Weights of a small mixture-of-experts language model, trained from scratch on English Wikipedia.
Size: 20 layers, 109M parameters.
Below are experts of layer 2 (counted from 0) of a mixture-of-experts language model. Rows are named router (the router's row for the expert), up (a neuron's input weights, with its number), down (a neuron's output weights, with its number) and show model dimensions 0-191. Each number is 128 + 32 x the weight over its row's rms, rounded and kept within 0 to 255. Numbers have three digits each.
Before each expert's rows: "gets" lists some tokens that make up at least twice as much of what it gets as of all text. This comes from a sample of Wikipedia text that the model never trained on. Tokens count by the router's weight.

# expert 15
gets: " of", "|", "e", "a", ":", "n"
router:050172094051204098136080155215118098089141122155153117017170124162102138126124119110122142140102146111153165130123106149091105122078124148131131127094132125131174150083095106128089181116144183163140084150155181151118170070133083142131151176131169126184167154114056132155158139075134086175118101147128140113141052142120118146120104187119155159139146072142136139196104166109125168122096151164097118104069141156157174115082127061084150113120128123140177175149122092131131145090180167145122122099127097130152074110155153138114153207088048129141115161134137059112111134157162108126
up0:099145137116192123157072196092111130145117090133079160105136080190089121169184165078144088128145136060107081119107114175172077129129153140138148148167146079144117081123105111095140139166145101116138082162175150133146115115095107076101152131154110134156138159142134166106138142080112145136168120148079034160181106175119169160198121160124144121159063120145113097129097113176108142166160118163129121167094168181135118149121191147136084105096147162117094197153089117148125085056177099094178169150152103124185063139174102126129133081103177107091167120109109074188110163123115147192
down0:097255123079162149131181082143139154101157105067114094144113148077139184159126161089138075083108125119153088133156177185114153083092140107174153116107138085145158144087161083154125180098173127100146100116166091137137107128117119142161112121119148132137133197147114159089193084172150139184155139125109146155115117120085064171125163131139143101131072164154104175133088074113169135128143162129194101184109186097100124105117116115122108118122101146113085101170140152095067178127173168085213176102113199117113177117109133120138152146141156124108128162143078152086082122172109144170
up1:119098134140119130119110136142160167104091069117149100149138123134103110109188133053128089106114154097136110117096135085151122166143186102116114144105146166113136124082129149102157110165147075101155188100127076111174176160127145106162146141087141133127205138182092089169048104171078127174135184139114078156171177133129149110115148148153095134113119109108076129127105149207087108135060081128146154149118068210135162115091120142129107163138212167084143114148192145079101102144168165141150095178135140119178165129131045085103177126144149050137170139172111138090115111167167123124
down1:157114117143117118122090135133196141110126143172156136169124139153137099134140137137159146077143108081171105099145151166133107107129163189089138072102154093089124129132127120068085093093133156104107175170143098148176173137121160130162136075149154070156172148121147130199125120149125121164141128095137144165159071131120128164116122117160125091042082131089170111098122116158127122214175162105137088131063146148171119162160126122121101148142157172136101153145127094156139147121141104141128089135158089110138165101165062124101171192085172180173184200157127101118041144105105136142
up2:147144080075181162114095105095138148133108191148137109151078124101106100142095108150143176119116135129114078090099079128094144113085152115025117124105137131119092150121141091103124152158159083125099138143098141155148107056127092081172120147083199142117082109158105147129110103094080099119117078205163131110161113099166088155148147119172143130120076058133144150151163112160077123192070133129157131204189134176130134116142130076157171061126130139081124137098073086114133091140165141123135064125157106083100112055147164172082144109123067155155146178099072119084131110144119133150
down2:164091079124161113159083205043144144127141132109087117148172119106138168206148157182085080147137108129122109154161108119072114141126120133084139095129084086091163201194103114119078161157202114187067198193149165173185122121133156185115154122093145071145126145143187173103109131126190089105118103110090144106128098184160132199136110146179110137061106081139191115130146182176144125112120156134113056141177085112133136122128099119109204118051122110121129085114104140161114107102127076059122141139149164146154085069100095142108190110165098165155167177146156152122157123143085113131
up3:121171093169131128101114136154093162122115131168159091118077137122148134109157142128085075163128199122147130143183129170192072117148158084108145154119149112086153082114110126095170191099109113157075142058108120077093143135120103085182126101140143173139149173136121161105137139150080183080125142088079086166134093100135152141099114178118155105104069086166031142135136111103078137158150101122166140104097159124140133113126146156099120121081107081084082131106087134138111137107197096092106110159098117109161189151115114069099117099080155085070153147155083193105095117116128092159
down3:142157181152192133137100120124118155155134125090113153082128098182142105114081126095136121137185121147078093154173149155131126109191091115100143096119123124097058116158093098138079084104113134153116138137093081144129186116108145156084154110173150091091152109171090145125162168076138118144130120083090138107175129075127070157171162090113148141108104123116156140108148180121079118132152139130156135097145134161114129070164132079126047087107091058177139095111101110140147125117148125123145120148129162155089132118104105135062139143060137139104118152084141150093152128121098135134
up4:097157063127137125137100150126120142124132136159094064072182171144128082145083082086127142112145067151115138149149178145120112137072134097082107150166120067102131118097133152144093121144073086162138117121169082105153155101147118149122145123174173134152120086097120090130106120118167117096208150064212108120118097065084163123124158094165131141164075077109123126159151111148104155094141157148108133103175115132127101103112127140046151117093175126119185097129181130141123123135144139079057115080099135165098120140138093200060099145090134124146194118149131137121164144155134055147
down4:149157115099140126136143144098136159115133107130073124169084078141142092117109134122191125136180080129137062116141120068074164162112086148147080160125100127183147107198072160096145137115151130085080119090130077152113115100160168134176109127113141103148128126134120086123105171123179145114110199102134129110107164134186164164137105172099117081100167159146096113041177096150093146167125130162143142186142063144160092158123110129130167173160124181097093141154141110163084096083159139155094130133066150134173103130107083099094118095149173092153114113192181152164138148110147118107

# expert 12
gets: ",", ":", "|", " the", " |", " of"
router:175140061121217068133068136211134155100128138118132152112194094080061108111093147105115154147109132066167128111072125192134101140073156136132150148104142151096145114089132101115124165119127113177146092116158170157156169106105143096156114153131148141149129119104053079145127166083139120135075089186165090095117147125152150143124087192119113183158108045119108118172128156110168154063155119174110122160135163090143135114136105120061137101137160096153149114126106174138101166158150164161125133112125121134142132096112143132072173123106120074123120095106127043121128131128122100133
up0:124203109124119122108158136094078152101185187116114129097144095111112137167082099118124107122079088102163136103104143163199100106146139154155082135129137149106072120115149112145176101090131112129114098102126082093132081105204114125160153212094185130141223128104117106094108160200137125115136061108132104086154137179128193151106053058126138148174139178137075144185149144103144114099138153120114148134171150115064157144184102112158133052112105153139112111120173099068158131174162092165166158127167116070139098098138077169142151104185094111112177147088128142105175123141112152146
down0:170173151151133087130199166161087126125167095202098104126095104130147125133136142187175154107084137189104126162172161082086182168156165091123157120138128141152109110200136116199077106137157119108152129184128139139078117150120072172150154106143095106174135108068081096138119138103159153126126138134108115164198077175155056201121175089145077130102132142127133114110174111182110087167129132149145123146105127147148092097140152122151101123115127188131116168077112159135110148072128172131119114136159149098171189151134084073143162141135128124119151107157139113169109137114125188056
up1:107187146103157177147102176126126122065165133110137116172067108091105078090129108149181179149123073113194099119070157156167123160145094122090107124191102171125101117071111140160127070117136146088145113151121154098096117097128154140159097146085143066117095177143114089127066072144103158161149162069114073116129103190126127144176143139163131147132124098147094151071127153173133083141109140144102164188114107152144126086105116131193157084159182141167101097156094134104175142135203112102149141103175129123110081052182130125157174109136167094150158106128121144164162153109135098112
down1:130087152120123148087089112087117113114112150132141179146126088178120101137119218070124126124127168130094084155070137124119106131166109109082132138072096107146161098088097099087114134134139118096070138094102105016110132120105160145109118124108146121159109134139220177162108083145209171160162150094070154092142139172140130165111110111150189103129093113133148148097090104186180107135060118094190105115126079143150135126114103162127099108124098155116122035148196106107095157133132144101140127156167106114124143125149178170122106110147126152140098125138085148114164132147153106143
up2:163140115127132121139079177158187098184149078120164156085088098073199114120136137080189121131108145152159118114131168169137130108156139169163164120131071119128145118110178109107189102121158064167223113136104106082044161100097120107141099126169169143099110085131064122054124124146167118108104137132201110174140149079053165103125142130116109139101089150160166151128161148102126088091178126136137121163109112155137142146083099120090168129111157141088162101152130074165149147129094115118161179180089175111083163093172142142136157172148124141199123106090157090070142174114119076080
down2:074127085090173180112116089090189114192176098108114083150156106117171060174155112092193106104163064141147129134170086118080103105137101163132169101137117072150095126121148141144078114093170091110141108122144076088161116150077163085088155129180115101124117082124103110122170096151124110109114113080078153136138122096110099133115130182096122096083160164080100138114140078120177167136198142128132123118129103146157172122088082117124158113100096109124102090150130148152147093098144166089140120159100132122131113093142112103141176156116090139099135113081112108143069137087142141128
up3:114181107089094106162157108104092147116132136125120139066069120105112109183096141145087137118070099207093153154073183127161164148120170144085053083141161091136120125103168095115164175151160164101125143150181173097169113090093110092105110138120140147177122160118091131173114167084078132106159136143097108144156060160122112105174128164127111121132102170149051112190090109194161089103131162153120140157088124124130171199124029119135129200184142126165136132131219163138123075168139140222155114146133127074071117079094097150121098100157115101086127133151142108112110126127147180165
down3:125130157134150173159105094114195104080168135124105156163156128114156106137093179139139059171077136133098152097148097071179174089128172152111116099188158123100120175128124205109149090132148098082206115141170084130154165084156207111117102129136113054106089114135150144122144118138102144111181135104132128138153145072103202137115133107162108091098099111158124088120165139098134073130117115080124103144091122160143143164127185103117136180150143106133104119081183115189101203156103122133122119108128094089112119109131138136113111114199140161106093061109107161078096167145117174066
up4:135103092106118122135083186182124129140108180107128087186109164139133160162101170150161108166206158117145073078146122136086110105137108124164074090136109094138139145108070125165161146174142135096168157167108098174153075092101137153148104123121144143091153068130160075115114169144078126096131152110139144108083096180095161114081060150108099102128097121134085143131115109124150124117137110125160176104117142121136171097163148196142163120170149042117151123160124152155120160149130114154152105029159113124134160099140029126112093109152152090064151095070167136097096107152174138130
down4:138084123124138130141168116079147129158160091135083057174158156112068136150116149144103091160074166127132090109150158127088171129138118126131038109082128204129082122163067137113110128156159123120143177072120154080157125114128134168085133143111141138154138094162129116142137149136159082116110133125124153083073173177029133106117153068192170108141143153171143208109167150097176171161180129096130108178185150052179103194122092136096119117148148131120141161078176109106143150105147091195181221137174108113136095155127132099104164187162158135123125158141137101144119075128112135159

# expert 9
gets: " the", " and", " (", " to", "-", "–"
router:096137054136226148153077179200111127102131115161163130112138086103121150098111107107112145176115117110123116130131096139120122087134114106128143116128141125115129111055140111147124130126168146181132101111191154159075140064166126064111175145092040140140143130080111102136097091099115115131088141153126126107136139115110124129189061115157163132123172096126116150186125081119147129087143095141140173141128170101155122154098145113078070095171120105143148142167048144105139136199100131126115152109160103102170094156086160184115110126108091140163114105148193037190144121195148086164
up0:139161109109143156123179188158125081067104152159122192076133166135076150142120066122129100151057129177118163136152144142121095170074125147123149127173118152162089138135148082104091143079107153155096108144124150167117179097114113143116102146095131137171133086148144165128173142171131146074161141120106132103159145175129091113123108132095139192078131159080171144174157072142179141067133140065158153084160049112153114135153065145094154201145113166113169156112103188135121125119143104119161106115165122072167113116114142143075118167123132188136130147138196094109127134121095138145
down0:134184051096098196091128088137079122111126096113081118155164112145186102076090142160116126172096131111123138077102144133136117101157094142184106161124149138135119126120153124194166128104134135136081078119056140145085117116132158086106106137086153140111095124099124127123097136178114132137133152135089189157105133138132140109088163146180135118169098176155127099082121111160122154170112106112101151113143125092177128104105144129097084050136091146118135138070158089141084137104101148144102110196121072141107125132084048136149125113156148127113149092141169143105080117130174099121
up1:172117174106164124081042222133205095122186153122137128108168103164115105090142133082056150156114130121125038151100112164149163112153136145119122141076144109120129144103155112106111119161086127174137139107131159144146170085160097139083153093115066139157109092149092133146109150175139165155115126130125134081148112105201183118104082153160136150108097154130057126200116136130161133099141101143132092168130149112172146134077161140102133072129152088163220164157078103146117135150152101120157107122146108066114117134129132110123176135160106116133093085178229095144112148104114138149
down1:111165095186139173141148098145149174123158153118152127126101154137152118145124112077151123106122108152120137121120099148125150108136131151109145105111134129107170183165133155115121148135092119102136126108160133116147153153102112136079133177103114103060102164069123154110131157144089123103203095134157132124157113106131151142132169132068123092161124128170164128175144167149168077146165116197052145124046124130157130092152156143203151054069158186130095155139173125123102125036125121213085191057091137153149103097069161203059116129110174083052160103138088158138102162105151101115
up2:184130064054157080138128101178171154095107118131053128162170165124167112126145124124156174143144122137143174152123151210122118119144112166129122070136207180110068108137152101112104095173167161139179116180106196125091107088178132131114155106158114154170138154124093157177134121130156092143086092127139174117171158118121102149128122154121202158133149177148083119146133152171090136158130150144149111111108121170085163085173112123120183135181114121085105160096123162117126123086114130171130171186131088022141142041110095124148102196123111138120131129133132060103124121088126123105
down2:074208098118110082130143127136137048138169084099118139153056151114102164154157175089066143085073147155138167099091158090158092147051122150144173085139125131068107149076117127175117089059136123095088111176155098146133163132160082155057147139077131132132110099134148117100130054147160152066112150087069101154153113165067120133114086163112192083139204080154136111080109150078097161131144132124121092055080186167147115140082102100161156113093119110156130115093164088133172107032114146037079072111159103135110149122152091134137181111107117146113181154148126163138128152141116129138
up3:132151137089146127107096171198171118117145181094077176118108144122117077113119162113140121140107168107166152121090100171124097165103140136120169173075138150039184141123133143181139140066164141169103177087185207132083132155133113143098153145073111160124114135184136139113113151189097180173138112135131149074162099119155155123112118135167083129133145114171112129149122140125080076148139152119163178150140101174106126091144133182085122094078144070143128071157099069096108160120124148080155175116196126144084076156103121099133072107121095129065135133094061136173187112102095163095
down3:132120142145125170177111056137081172134141118074099137181160130144098127117099125154110123141111139130138121112139126091128088169106188138135168127200104173095108061164145202025097083157126095122106149119135116144179100130153152145137155166107152147122139147071166116095152122143159095164123151148154095055207146085108125147101048119076128134155104191145114176137135114082143104063124106139093119163114152161173133206126125118150053104145110108097122073154111130123172126139155153110171130108107140114099101131179127157114117099132104126115142148143095158092151111157077144121
up4:141127079132160064089104154175144148092139115074141159155155149137139118085113096083119123164143094089148089084091067139133097144110178206164142206097143078146078116110135140152102121130200093174115104081131146172120165101122087154091169110151110171156154088126075112165151125104100110130128173112055105073123123181122150118115098127211074146079061094156093138134100110099150202131134173178106171157173143106156128098061170170107142111079201111106181143117135109140108146106190129099128114143079148138119163155140053079145170179103142121124165140105095064146114126177105104094
down4:165077098109142127107139115134094122138111134193115121145140131109150104101054102126174146066127115099072162056091122121183132074145082128104159113132124139091130103141177113108143123118080123168182208161184143171149083132097108120133137157093129112169042168155094190103134095124115102154127108141144166111138138081144157106176140106091131154133140039161146176119139099128080097134192137133139115149164096163175121132149061153083114116062138062081121169107138098199118147149115161171107151105166126078137156147146101128166142085122156139096121124160108092119175152168161113127